From a checkpoint of a small mixture-of-experts model trained on Wikipedia: vocabulary 8192.
Below are experts of layer 5 (counted from 0) of a mixture-of-experts language model. Rows are named router (the router's row for the expert), down (a neuron's output weights, with its number) and show model dimensions 0-127. Each number is 500 + 25 x the weight over its row's rms, rounded and kept within 0 to 999. Numbers have three digits each.
After each expert's rows: a language model's description of what the expert responds to. This comes from a sample of Wikipedia text that the model never trained on.

# expert 60
router:495492478448542529524487538480521468521515516473492476548489473530489453530497493506499512519517443465527547487493532511499518480478500530529508532504502488507462493485507516506493503450475494499469474463502508479497455432512479537488553462480517509499501505529526461519472500520455511499496509532549496515511497537516516528524493454472525468464499510526511500509470524532497500487436
down0:500489473470478489478523509476466486518463495497479553494541485500468493535476508476481496498522493506501585509491485496475492554482503514498491527480480551447466486496547536509495496507540530495503501543490506482527493494469495490493510513498507524502507513477470500506517534506496459511451471512466557519536497522528507525541459468489487523516467480496463511485453485513537479521497
down1:533505525469502496494523507527525504484528483492501454540508485511477545471522506477515493489547511491511478439491537482512473510507510481494468473494469510491489489473445525456488540491540512490468461505509503498486483459508515474517506527460488479514538444465511496517544465489541503513499538476477521484503465472506529473522514482552480498484505510474528543543480492446528509468474
down2:491463492502532463492508518504490544429499475499491499487484447507526465504504488482525509506510526460514501518513508518514538474479513482501538475539500427526500505509508542470506494459491493482487470457543483469514532475503510488518465551520526549496455507496502512471589508476504494514515499475512516498508482524449517511535507476505477499496500499506483476508520511486452555514526
down3:516511505449478461522515504530469466480480517523498480507543535539495500477530504512492491493504516499515537456460467496519456468493531493511481470490528482500502494502507476497495495505507471441504523495498489490502556545496472471510491531470568524490468500483501494544521483494485510486441484499502460491515486498471478500471544518519452495506520505479506526500539565475504481473471
down4:468533531462497486452501510507510546469488501526505479518498571499454496500512475466508487514492492527446479521499483496503466489517534512475502482469481551437519521502488496506504470552526490495489450470506473482499508484475515515516474526511524500504520483448485465495533508507524460499569507506483547504521495518515517525530496493531473474463512517492469494457475455533509460526503
down5:500543537516477514480502499482496508490480456484506525491471484518502523515491468477475435444492478524474486540510460484519544488549480471509464521545513536530486501540494483498524465502511500537488438474524508499503525500494507503507515493455516495499557515498554485485535501505504523525508517461526497490547503451497450531509465470476534470520501485522493478486492439533544513496498
down6:506494492517528517524494469488515516503469540487538540505483529478516528509487469504490562495513524541436523481480517524497539507461486490534511503475531502488459465509466493490574525507525494530453534496548512535535485521532497533467465542512457532449496514535537517499479476494497487478468484511495487501471477494524484487480496531508485507499473530474518489497536493470519493529485
down7:538513468535476504510517519497493473534487521501497510514463534506520501473534491520461549499508468507475478554532521520507489509478495490495467546471463507517454547499488523491514473507475534488487503514585546492514488489487497508532511490517515555513532518495490500515507513472527497501514506494479519511520487530549513525457536481435524489469521513511494497513476497516499520561516
down8:501495494519524493471490474431456579502485473499509528503486532510491535490493498528514549528475505506437499522462507509447510492489501498541495546543493450510491521521508502535476458435524509537478487495529491518511551499475498541489493484443474480455492500514482519496507514517475453499513522527495489499513473495489533507509458485472503463491488586472469482464487539515473507468470
down9:498483483516509505463471471505553489543540569513481527515458526478519490522511488504516488500471540480525509485533519464490441499525483461525501458583512489492468505503526505469479510535534450495516516468480513526525519483478504482509500500536524525501515460522501499488488517518465524491521562480526509500515510475540487471499475503489534492455463491515529538493500507493551494494496
down10:464468533500479521493513519491502489527495476482521501490489480440485479470517488505487476497488472474513496453527460455489519461447540511501545434555502515550512492493523486505521451509475497495455507483472507471523516515524489460525490463496492539507452529450514500438479468506497500465485482579495486478491501484512419466501501510550512518522522490473529514504511484510533517509508
down11:531463493510512548487518513500495482507559524491508510509489494514492507465459493524516547518551535484504534486542472435506499515544498517525488534532525495489520545513531510494462511528504447508480530502467483508509538505522474532499507520495483449492501558519528534513445501481501527501536507490518506481493513493500514462513544505459544498484477504502482536485481496516558471485495
down12:479501535505482526455522504462508492518459495531499508556511504473494444524479512565500502485517521560526507461505468482486490451484525482520516530489551463542517484513482537491525464507503493512543499470482518518483479517529506500518486479496505469494494525494520532475502514486508486505491481488487497521480477409511522482483496446479510475518524481477535527552539478503465559486517
down13:511500554485523487529486500514505507451525537548497489491513498528519534468514497517445458521489551513463484503484461518469484490509521506447466538505523495528483486549565498504513468510508475489499480494490490499454503512533492503512546523488497452510476479544530485487501518481504481490494515554504487499480486530495508463510482511495536498503495450492531479555500485454474472507517
down14:488506469507475491514451507494478471460507507500456528504496529477455528472476520436546458507540496496499485536478457508489499462482505493499537449501476495464478472502515482498473512506494516430481513458502491573448512533483488522496490474540494493495525525516473528513506489480486528523504551453508506497498518481507487465483504484486474525504456492474469446564505484495509495563493
down15:508500524462492535486470499505481517546481526496470507493516522501493491482561494497474506508538474486492506538506508452519499547494480531489463527457504509492515463516517532535486559474522498466504547445549492470542490503503494522497496506506512534546526531502429483503491501536496501462518511564440470489515512450541578532524489521459493511479533503466547447509498537498482519511535
Description: Syllable pieces ending in -a inside foreign names and words, such as na, ra, da, ya, in Gimnasia, Dynamo, Subramanya.

# expert 24
router:510500529507490538539493523527511492532495500528500509502543490551503476483538513475518481563488511487493481479490504507540503453473499511495552548477473511517475500535533473512552536481490494468499531469518481530477532435501490500476478482501519471480536529470551489521475511506439501523504478482516483480527517477480497497469468443509527554452485518504496474509515489477481471496477
down0:502498535474522453460526514497512523485459494535519530577483474431496486500469503493567541563510510507530505528521476519483488523509525493535500427522490494511497496496491515470515469472504511482523479473509441496524503520515505539524458499444478485488512560502494520519492488467465521495515489491497511531502511493461457493476524512467543500493561489521505467535509503469489448520498
down1:448491554470486511430522455496476520503487519524487482489527476466517532531524514518486484496503482506486483527498524484485516513472493483512493493495503534508539478511494508509475534512517490464498551498477492493490477480528500504513476471494474513484529544519500563521494484480462500527468500529502492494526521508480503513487481511524473457472465477513514532468468539495506483502506
down2:467508514517463471526480509518469515482515511516509493497500491513510508494485509486482513519536506511506525501526509513541515465503507544505479539442479504546528551439495482514509488484470472503536516522501511483494531520486517441478525504468467532482512511558522498506507481502515464466520503482478486474510476516494523486476528515582444433500519497514502488524488488491497516497488
down3:539488540481479487528544492498515535497508472510439498481546503516558513528504466498507495491502487475498459452467463494502512505480519536516505544498499496524506476488503514502493533506479461505495492435530459498533493511473502554522507553496520497511473509490517472486542479491486477501468460503536519492522527515509515486493472502525516465505462507465495525505496526482475488478489
down4:500553504467521487498476473479523522534501496505521489503467545565510456526525489519487521502531528491490484515488540497492500491503501510539482479503480528486546544500521502495391495455450533533543424491491494487501488490512533515477465503472489514490499510518483498535473521492513531546551465492509504495504491538493479509530594508523454501498530480504511482538469472524503467488524
down5:460495503502521468480468495500460523502454529521479523494511462499502452510479479528502460523501492508479510488506495486511465496498523537465546498507543490498533495525519520491531521488513484501479486489546450510489505507485488492558490507535496471501485485495483478509536493510521498489525494455503512491523534517478455425495500495484545494453508519492510525536505508503524476543490
down6:525470536461488528542462484537512514508516502484526491484492497503474466501489483516511481507489485451509511512524508523490489517477494544526486518482470500501493446467481479528541526477483496475539484504486453485525514538502480498464471525509521503504492513496488477508557496466471511508512466509492514506493509435538482504514498473503493525508474481503526499508505493497508450496511
down7:509496512557437498494503505527511502499486546505520489464483483484535447490497511522528523491521485511515557462453498494494473477504533507525501478514524500507510474455502482508516521481492496528495522514497505486512486502539539509515496555537488455524515547548509504499476495469468544470501503489528474465511489458490507479498486524510532514535494460521564544504520516486506535499508
down8:474475460480524510503466515508500515489497504496501486528462513481486477498520491497528491488508508466514500512515471486552486483491546473516509487482491492531521487495520505493505485499475544500497513444492518496512511537510422450496481503509490491552517504575550516500486491441472527512509498482480497536451495534485499476537495537471476521488494438530422531486532519517471488529463
down9:481507488476551483488509504517474529536470466555504509492484509502496504523544523481481491498496525516518442487529489514488527507515525497493479477502472517502515482474479530462463500509494497532543501482478526509474461542512524489507527504498472500546533544507473501457478480475503498493484444449525500490489504477519515503513498536511490546507504514499493508489458507480517498480494
down10:502537461499484518478494509476516527495527517460490544499526458475506455525512505496474467519522576512479473488506429427467491457494487458464502518493497472456480459497492478479508468481534501515487482476500492523498475482492540491470459470532475497481467480519546537467450505489505521465482488483475484498482506485479490531482474472513536511536491516518488506502488474482505498485492
down11:480486466477454494556504507481505498510519478511512522548499472492547502513455491486504541496503469497484484520486509478485479486467476476480497468479530532528497522486485518563504493492465501512487492492522501478519539516449451475478512493513530474502508489532503517493524502505521474525489516466477501533495497495551510459541484529502560434503525503420463441530484486438492485455516
down12:496494507534468509488505497516517533549508510547511509496502517512498486563498468503542491503481487505463552501525477514529480501462494483502492500505466471534489524508497477482480481490512486495504492540475529509491535480515528520531498489456506498508498522489491496527465518510479545472505515491471570535497479471491464444505456474503510468476481522527480485502513503489486561485448
down13:531479479481456471525508477532495469488466465492485502547525474511524519497466505516523494501463515474551518487515508482527483519480475520488470484475502466500471522458511489523553523442496474490508484516530520453556487491482511473504510508540535542486486490503497469521486522470557516538472485493469479490501489533464504507494499492510491506545494512532478477501504536508536512462507
down14:509495512493546523441490518466512553521440518502482497493466448482464505478514471496502499487488518483522493522484508488499497497499461489527526507482492469508520487473474489495443493490479518513439515483505547511482464493514506466516569500537518451548490475530514519454490532513476505510412499487478487489497495498487512524488490528485484492546494527509514500512504488504514489469476
down15:464501491501495483495480492494516454502461571469505514478541522476494506501465504484459492508515488483484510543475497478515500516517515507506488542485461533457499522497476495490535481462474497483486477517493521519492542485486508434529443503545528473468516482517475492516509456484493503507447560508454509490528487548494518526507511519473468524512481521499472485486502494513493506489500
Description: Inner syllable pieces of Asian, Slavic and other non-English names right after a first piece like Ka, Na, Ha, such as y, ku, ang.

# expert 44
router:465510471486486537476539560474517487469528485490498484542455467491513528562498478486502530476512492472499538512499509481541509544498503518518547539516473500515479468544480476516484506478515523527522485516480525516510478484505536491545507519480501505480493490489550486483495491507494444443479548526512549523547486500503530530453469451511418495525522510493478528499492536544508550523491
down0:520507480543488509489469469540485519481482509518483505506515483504509551481487519507463504469464467490479491488517524536510517477478513519509525499493525504503491497498526526481552459508516514497538511479515516459536510473506518507476533492496532503500516486503424444501466480530513564490450510507474515504527512478499472488470507500442506509502524484466486489499492545518499486492491
down1:510513512508538473507512479493477465470538527495533510495576488533517519515515483491481506487493483493477530478475546536490515491449517502513511509532526498495505514550487492511511482541517450505464522519504523511511522487488501506527530513477488522513458481494531481495465540547502472477504493498487515493495496492520494503597523498496497488504525467519465500500487498491521493474516
down2:510481465466488535512489524485512498479539472451509493527499480457492497521514504490484507467514481476540508536519521524524537546432507447530482474494508511500544473516477491508592487458475497478502523560473507477532546528521487491497466515560530464505485486524508489551500502463497516461509539508493480505485512491499460536504498487529472512510507509497477557486489519518495490512483
down3:498537493497483510460510498494477495442492415537518479514508530477452510528574510479493533502486516500480479488464517479483483513500518525475491487485493551499517544476516511502504486473496495500487534498537495486497451514476476502530466463490485528465502524505491491474525520490501457540504464465492472502497506518497439462552507470559498501502511509483499524505529470518500514473531
down4:515505474495504560487483506490514486488474529444423515529483513500505488525494485497446488480531477498501479481491495517548506492507468478492494467496496496483486531482480510498453491483481491484494527505508491511504514503505482520498513563543479545459520547502520506534512494494500521479446478504479513494522518501514478501496475486502526473498482515472495526426522500470501493484497
down5:534482481508436534490506442461453534475502518469497499479428477489538490508530492513488521537515524481495547489464509484542481518490503499474508486548510484476502509504499507513486512499491478516496482490535504521497496516506500559460499505473472489509501478496450492530490485510514491515488543503511498507515524513462467494505485504494477493516497472496536492505519507561439479560505
down6:490549488461509481508501541528518513528503491494512495490526518503450444430532481502505509506512540524540516524482509486508525470556492491474480516487501514492491493516516506492474559456508508494517502500476446517505479535528505459472492500520511464478510471506511501520487515490495516478492504534498483510470488479490520510529485470531516526541471484480516514516537516517471535531505
down7:489510478453492473449477514505481469466475508525400494529512473496530453454495461462492473469496492494483484528481510519496489511503536473493481492557517487481506468485464521524509500507521480503513500469490519476541501498538515504542510515526475481497499525507479492519484494486497505478483506549464490515568517511468463510472510525485496523481521529512502473479476496529515497508491
down8:507493530554480506522509511502468482504522529497485511498477530500520491537494521514505473547525525564500516484495495496540533551497487498482502498445497515541451467473550470499512496478563508526496499496485525502541447493494507495495489519485543455510476466469510477496542483509506494559473485498481504481483475533452514536510501491510516530496471487520424488454505459495531497471470
down9:477462483519524481542504485494457525524530504530526489486494506507516535512484491492499493501540523488495529522442502493490489508507509465469460479537461518519499457495517496507513544488519506472507492509513480449560507509476497519495465491526493518525560496470522483529497485469483543505512459476485511539498465521522494549502526492500516548487507524505494552512478541522503519489494
down10:499487451507502471532524486532477470528497517477490479501532517493476452496529501476460494482472492454502473492520514503505475475526495475498500519496538499507496495430524513507492466516442532479504508489514523522520505469530531494505507489475517510492478541483522526467495511510507458530505486469525534509488483488490484502484501466528510509486506534475517566525480498562473498494498
down11:499505459485500487527500487501463480551485460516456497478487495515481525494501511464555503548505508484502532457495496501510494507473453460487496507493534471488485519471509486532495453477510530452554529493545480489501491478504503520521482500502513537494483468496486513524467543484476530523485494505515476555506523457503513527529472452457510513516483492524510480534501495458471476502458
down12:494474539492470495475519479501521491497477502529538521497522495547537503533483496531495532526503481510485552513566492484516498433528526450539512474454507476497501541513486474497523454517514499505510504537492507481536514492501555494475502464479507464499505469506507494491494487482503496516510501512466467523464499489487532521474458537453455496509523479467466498526518502532505538482500
down13:494511501500483500502482499572489488523492500506535455496512518496503506432488468501476520500468523475514483529487505510480510482488513494472496491489506509492480462476468461513429480497532499489519549525529476530500523464469514485498502469523498481485436518459458539549520495495516478503482523504493499491478468506495505565465487480517526451530553504514515493493445499503525514518503
down14:509464469506493511575501452505473529480515530482507503451485522454498479517528520506484452495529495482478510470479475521495478494520472503470514548476537511516522503488516522526482497507476511521481510483478486492435475514482444487487489468481446492492547532475509486480509477464464503516487491514489522489499494498522492472451488520456538482538507512479475504502546502505498504534499
down15:521549467508525522501527479506548510515526454472524523501479513514504503510523441515508489533493498516459520510514476522544485490472521478520524480507463494538531465498508490508493490479488525526544496496464522494432491507520437525483547489459496519476511503441413483490508520495516499528535505513515479485464516457469481472499509513488468550519507510500472517534521502497502485479493
Description: Endings of scientific taxon names and other long words, such as -us, -idae, -aceae, -ensis, and drug-name pieces like clopidogrel.

# expert 0
router:508497477508533466522518499520513488531531459503501519458525515544497481481491497507489496457438499448491504519489544472523503463475494476514493530525536508488480520490500511503490539469480474501510482483542507553517477498463529478556475532479497515502494481447507452549519488484496494474512522480548488502492525569498508487506450515512512518546473558511495492487492504488534507495512
down0:471526541520536513548512501512545516506486489506500535510504514484498470495509498453502508534502512554463482506459510518490512484531438468530473463494500505496502506497502475526505520504465491449465506490492454538497509546523548477488464513498546513513495487475552520519493457490485522491476473515494544505490483467506509497509462515564512517518516509510499525486496508513506500505484
down1:490452543495528493511507497510524475454531522503484475486503508484507493499547472568462520479448498521529527505495475530500540524509507510539519510501467568496493538458511489498504477476503513504481442498505509492457467530504473462492549503504544483509521546484530486498511495531506488502480486499485480503481489478512475512526497512493497509543485511530516465490494491479469475567532
down2:510502480471457486505464481496473500478456481466543471525529500494507515482535531514479487490483483517467515502490525493532532458547517473484515473457454505463464512544536547522487526477480475521494497494552438518471496495498476499538510504553508510493452476526504497502460527502497506495536481514496477484524488506507512511497481493496522541475476508518479526505496521521508470527494
down3:509452456483514505510522517466479516489470502488525486470511520536485466516525489496477474467463492516478506552538510526506494536484502508482440494507519523497490490495518520446517495455527463512514465536536515505506490484516508509494520482575470524469525570492518506535504518503555510504519489516431493509496551473468548477461504515463483505541486499480483510521486515503487511457529
down4:497486521494514473506477513494524507481502521456515498538486497513499498478490532523495496457515513506524494487553525526481509523425519504487484497503519507488558525534460510500516503512545568534520491488508502521500512493478464492522462508499500540547493421513543453458513537511466506527483520474492487498495503455519514549486505472537516496546520497462486493528501521514545504504491
down5:488484501548569507450446505514523550466523510494536481514488550479489562512490487497511475486494521501519538491470529494492503540526522500504505487500503492517510491467533470485514529516490489468520526487505475471492479486499516506483498546541534502505519479497500471502501491531479456515469504497498508490494459505492479499488474494480486488484491446481473490446485526537480491519506
down6:563562500530490494498500537504519501494506470531530502497470490522489495510464519524482479496504515489525466570499474498527509512534496461498532543485522476539519501486518481502474463457520510505519522452515491543494515493492465484492482488469523528546493515517486511531527523517513526526511548510478481506490521514508519493524534514472490492568530576495533464472524531508477523515505
down7:494492487479541458514549484506527511525489526490532491548521535500465465489492483488507477496582504497517521482498531510526488524545485533502467507480542513519503500449480486495482521497515492551498516496476515505532478507501498488529516515520484502510501492502505518497512497487498493496479498495504509499520479517526526441487535503471468506474491511506534518477501460542520503488502
down8:475489490470541510524537511446496485501499511504490489474508497489504506508513509524504476517507482501567526523531495510527520453480489526494532507539536524533531521512531527500472519506455536532501551506519499510498504504526473549457486497468520512499466510494446500455569485536519469500489497485538494502462488497454522506501445479530489522496484508485504485504516501508493513473479
down9:499514502499494522496517473476492491521487521517488471504508484557507530498498496523574473473496505466501493504523488452440504467528569477520491493484493487533498485480500517496512469515515507496508515542549490499547472517485502504504489479514496487494524495519498553523496466553533460507495469456511484513453487437447487542494500468524501504446530485523485489477506499471472533534462
down10:498503455503497516500456484499508456534523426482497473483486517537513464509502538491518504461519476460470515521500547448480511485481475504492553527499547499501539471461483472533502480517497549499463515492498491438520478511518476462519494483514488535453493494500537486472504486474502484515484481493497518514506453443498456554511558502530533510557531500504510488491494516465464500502512
down11:521522506525524513494506471484528521495464518483521494476486476470459522484532496495527471508481559493535548515530510455486534468475506509538481504497465493487538457487473524461508502470498486481507517538475509481544472488509569480500500526488528490548498449506476527487517480528522490481497548509528495487529521532490477479533535557517511521487468527538503527508546512522470466518513
down12:508528500532541468460522538519492478479487473530517523492508478495498517536503491574457483495503506536497491509469475512492511495490529540490515479572494481498527492483471513540498493498535467475504497485447485482538491575504479485515503492489478488528458539491498488526454473501482476485504474489479496503526531517487495488470537509516489502482517503490489500539475494501506478499443
down13:545545504477514521467511479522467482502512518511506503518508492464502493502502506499508500467475482506541526488482485507457482511507479518504465510519481512465486507508513496499515508476519544507484458492483517533486520432500450505441522542498461468476510466521528477483521494518474515511504492524529545490500505530515472486506524485492521523484484492490482508510491465496527496443499
down14:483500472522536531506495463492502542524485503501504496486477514523490472521467498502430480467488512501506529461497492483526489503494477506505497499460525479502512528541492478484499490486508491546511468483476508469548476479527509491544522528514515477527522461509440473512541507452499474493517462532518508488484549464525488534509504495511563546514490513475502491479501473536524522495513
down15:531509511479531520475488481515519483555527479510511537469493499487491491511544507520483490531499489503475495492492505480490494493459536487505491492507519490450528487528483526485500565460460545503474525498487496528515475511468485507484461512501468548475520488516457496486508448498487477493508514506515489493491418491510503504516499515541477551487473559514478498462466557560534502514487
Description: First capital letter piece of a proper name or surname, often after a first name, such as St(reep), F(lekken), Sch(mogma), Ko(novnitsyn).

# expert 54
router:490485523485487477506503499505502479479506533546537483478515466498498515534474492491513528519451450476475490538452497514508507460477494513531530512465492536508487491488544473536468507535517481524527467515456474527470520484524488492533501507471547496474513479507469469481448479508455491500509491523513516497468496524500543493485476482544457504503499550486505528515516500534533517522510
down0:495475526499469485492479479507489455496496529508480503567512462488496443531529534478495508539470500538485505457478514501499496475489549480509536474437490486529549520500512496472524495519536470490532478520542481492516535493511500499479498493534516470493478500500509527487536502503471477514518513474460548445523479493469514531481495484530458532532533487513504535500490471541542490498497
down1:499478513577465514485504462490504509473490496496504497508492504522531541497532489502511536497499482461503520501495512531504527497504461557483508498533466482523514526485519515515524456507491484493488464508445492465533526513513445531525499510503515513528542484476472484518487462492485489488522482462449481488568514529497482528488507469499514483500479545479492529462484489550516501479458
down2:497507454528490488510493479511496444495501514502555468483452537452475451535473500483518519523497536512504507480467459500460501518526512484497460481477463550487535489529496511480453537497531472500460523484515456495535473500507485495525503464522480497462536533523504505539533517521491468487451475526521497523517485461468511542489495508528482525533510540542509494496465475476518484469516
down3:489486457498528490484515502513536521497474520498494448480501525495486456488499487475489506472523459494491511489550532496506491505478522519492505468503504525503496490505487492471499467529538550508493513516415488478507520524508501528468551494471492526499523457446542523446461486518507544511478473542493541479459527496529562483496506520520502490529564516478520478484532489471462488505522
down4:498521481543483490513503484514489469473498552522512520499477452506448541478493532480476503458510518471458526491543543526471515469494529525525481502482492521481518495446495507538536535484474498540495495536490482473479520511479467505518478519486520487563487506516498432505460496512498487461511499500490517522559518489548532478539469530510466534493503507510514518492518494487479478486502
down5:479483557473497509517505547494502538492553469508470481495467545475554516506451525463468480489477478497522502485448515537483473508557492472489504480451507462468469500474520488505509476476487482521474486497500490505514550514493518558480503564526505479524472512484500508501495465532526488517513487498480466529494446565516511489507511552507522470469509517497498492525515487495498448468468
down6:536515504509491505561468523508515478518489507487515440505467503501534492490486462502539501503495504544500462492539510502486528501459500479518508516499521461534513509500480500507501515507550538498498530492517510491459494445473500509531498485515475513489478488509512543476472515476518431529457493456509502492491523484525496540499503486464466517519516492471457455497490508499510479497449
down7:497461546487557503490480464517501513513498474551492485506493470512466523538426493463523480459507476515470522501469478540506521500487500514528500495534508492507523540497474472492501527499520511492506518510490491520511488472496464519536475535449534515464495490482496534472477494509497498530494498540496532509484492496530511502471502511518507478533514528505500495489505491528477506504509
down8:508533441513500483503412548521529482468540521539515457530472491469485489467541492502525462545479473520512443501472488471551513475481522513468508492525495491481544499503519534550510448519485478506507530494486505553474539468502516500490508489529516484490531493517496464486498527499491481466481505527449506525544482477496503518499500560454465458501492513454533499474483497507530507493506
down9:509479515502499507491488503490517514498511523528511477478487516531499517437512483532498474509491502472528503496497489558489493516526487455476474493501540534482434472474521512503536463514476464488476532499484476506511515522467512470485500505483476490504499452459465514468505531518490542480536488504484499515518447499491489519541524493482499509510499484501510508510452486546513478498520
down10:515507485479502488515505498548522525545490515486499470436507488474481482466462554512495508525547502485480481507501478456505520474499502502501504457515521421436493542460493484459508498502510488521513514485488511547519495529482551523548501488497527507517496514509490478481531539472571509556544513505521484510520486514525497518472538472510491495468456503523493523522522512487522485528497
down11:528529527505530477518513496491559513515478445492532501477531475547499494503537508493492446525486485506495511536484480505490513511488507498527526517501495490492484512527542496531504557500499521501490525512518514502495522531486522456493507528519520519451499477479518476504510506527492512501516501480462463459530519453491449498504513484486481509473507481510517503536511511485442501497518
down12:531485474478543517522501478533489512458477504469513473497504482539508504439523522505511500528485522529492538521533484516499460525486507501450525559517567516511547523500529527496556493482474536431531491487515551488482517536498466490528517520519520488507511492493443514476472475481524527504517560491517500509463518483496492483503510500501508497499491489490490485505525492499504529468492
down13:486495505477480502536469512464477508513484524490516474472560488471521523520497500482464525492485545506504467521536506482544495475520491495469482526519498509505521508479514507514471515548488523495481524503555499481478518562535475511529549494501484532487475525508519485470492487515505478481467487505479496506459519504504548483446482527515503539481530464496448501483498483448515482493508
down14:543516502485486484510493526482506491497515504484503490527467488544466530471495495482497488537495481488507469490571502496508524495531496530497501500495527427488461541470492501502496502498480497487515477499531456480504484493466502494522543495540515470521448482548452507536489526509498503504497556476510493500510515487475504548506481503485469502486490465518494518555494508497537527462504
down15:517528441556494502470535468493489472527535486515437493516472446467512512500527482515489536478466502465511533484494483464557474543487484502504474510543512472491442439512529507481513509541518511496518514496510521472493507491510498510473493486507482497491520462515516511496493479512568487488562523480578529500495483533490539470536494504502480490500471495495520495487523540514455528513512
Description: Single letters for units, chemistry and math, plus non-Latin script characters, such as K, g, mm, c, and Cyrillic or Japanese pieces.

# expert 47
router:507542547479502462530529522452519524493461517516521480545510474546522524526474484494486506485454488469529530512499507434518502465498525486517487510516518540473502524497516500492500494503491506527471459513524479512479465519500511492491503517497476512515491484521444449494480487501518468501519457532533548500507512527495495541467507499481479474492478504472503483497519498484486493514507
down0:541485477470529482519450489491505492497491553526492539525463532495519470492540551510489486475487497479504517533521416507524475486483469475511517481522530482504516493498481476477484457529510513488517496484495493517509479452473465494485496547495532502510497489575457521475493491516518483508519472481494501525490470544463478530501504514512495516514500486481528506544554456485518488495477
down1:553473477508472500495489495517491572495518505522495531508493477503482522538550506499479494477483512514499491467488442495505450487481516527471533466509548496507516479483477489521469516507500494478518478510553501489461507477496473512512507542503550517493444506471485489461536531493506517504452478549530483502449543516505488493454500471504515494452476507501497542510499523529495514539477
down2:461474501523542535506506469521496503544506485494489453492468517481501544509490488508462499466481522519539536523530509509523512484489460521488511485516512556469520537501540515496503456488546445541514470510539521505484480518505524481513461522507498503499497492483471481479489466540492424489484522500491515514531461470518464526499494523476468538477534463508509480481471507502491484534536
down3:526495475486494473465525496481480471497509464513459487491496531509511495505443543481495511483497464535549487498465549515480537527490491527519508486471467515495511485490491486532467494489518508501511504518471521484506466519485513539552462515495495509517527529506439479491513503491461503438516516467502501455475514489488542487514461466492468486469449454527456531489470506480521525503536
down4:511500508476508500508517506509499489533495513483515523493483499496498501489511481515489528512453486490504487508450501558531478530471461512487493518462474480549485469499498543535543538506511519493450487478490473509524464490518507524504466463506470538499540554539491507504493504485472482492531478516548468510527539481496489532501460490480485504457520508478491508507454500538537487477506
down5:539508509473501540515491504494490474462517503466490478495505518489496499494548464539498525483496532501507471467486510552524489497493528482447506459509490515480539509468511493530486508516528476518509484509511485564506492515475534498489499497486502529513526512476509464515502543485561479511459496495443505490532484498484490509471510526465471537539501483532476467488488542499486487484484
down6:481503476493547529440502471486486535473478481557470498505478500567485494551488511491487499500503464452496485503521453459465536482519491503490481507549492518537474483476488509513480505493541462492497481545528526504485503538512474460514484499497494487547522485498449505482537502500461469505502477532516494509525488477513512487515528516528486498570489493471523503461495494518490455513509
down7:482491507499507542507472497506516534491475508514527586500448516502463479550466497485466532478517468505510498538528494526478502537495475498498506513481526506529506453538459515462543525494537506562525465503516497477535494455538471527523471529504461534522512520489509522471543506470484479538492510423498502480540514527507496447527476529474521491480475470528516531470475496477509514471529
down8:490502508503464484514523480455494523551513544497489487506510497521487522490483555516490515489516469510488478479493468496471492469479519472500509514448471551518481517519478506556478530497521527425503476503498559496475479491482485505454483528523499485492497504476483473512514484520550487493497488531500522466489503480546507496502513495468510519496542495489480529480508512479479471465462
down9:507519476461518518545512521492492488558496499492465493501475476450464512517470491527481519472532482517494532529531458505539511491518481485505502495523518493547506512492511559537552507493515458502468494496492505533514503512462493451471435486481507457500506498474462507504503506530476493546499484524488497502511515570500531463504502498508523470521503510545509507488496513509476498525502
down10:538503477499502507547454526496490489487484525482528527495532483507546457480483522512495506500474551497500490475504498549532467539495507519495522526502488561514464489526476493514512440507546468465499472482522543478494499485540521478488515512506495479501521498527526505490479429540497546488485541511510478488486472509510512467450479567456516543531494505460507480472494489489470464520464
down11:496514503481513456522442443501513566498490456455503492502450523522510550554504527488520493521514472501498488485451524465487511474470528521534529486510443492474459529498500498502491506501478496513514510536527476505512441524455509502511473502490470481498485473554474493473485524499501451479483531534482462494501477551497496503465487479504499477488512497495496472495494518451465477525502
down12:493500490481487491477507487532501487542514426514499519539493491493501502496472548515487521494534497505516493490470531514495476467513486472504474504479482519512484508525516522485497513508500492513503488529468498488452488435502500458499520510463544463544533486489506530499454496507500483498503522545511485472511484480555492563537469529505490489485523539523499501524540501492492479490549
down13:452489554504495524533461579505519418483514502489482512514541454516507470478497492519502529494483491546512520508486485465511509479537457482494498509475474538554508510501500482511486495527541494494491466475501451492528465495476473476508508514524516494521505509526510493537573505510525497480507536556492493531497533503511522504506504500525484504487545484468498506499494538490504438475552
down14:495504489502440481485525528456499453509517486515468518519503501504518559538519532519465505508510518539526473510471478455530514517464459464478529505481514502516486479481485508503507513466501510498461528507528454473515494463501527517508470516481536513482491497518467513525488506486447492505518584549461474507540499468482542511488479489482497505487530446509478541499514509542514506540454
down15:493485432496497521460461515510515511520506528507519481502497528515473484481452467498494509531508484523462454493541499491471482506481520523495522531464491476493506450543500533511463504517480496505522512466545489443491476532477538476509571500500531536464462494507502549476484511515529529473507490484519511481441560478501525492481495503490476500495518456465495476522481474511527498496539
Description: First word or word piece of a sentence or quotation, especially articles and negatives like No, A, The, There, or capital fragments like F-, Be-.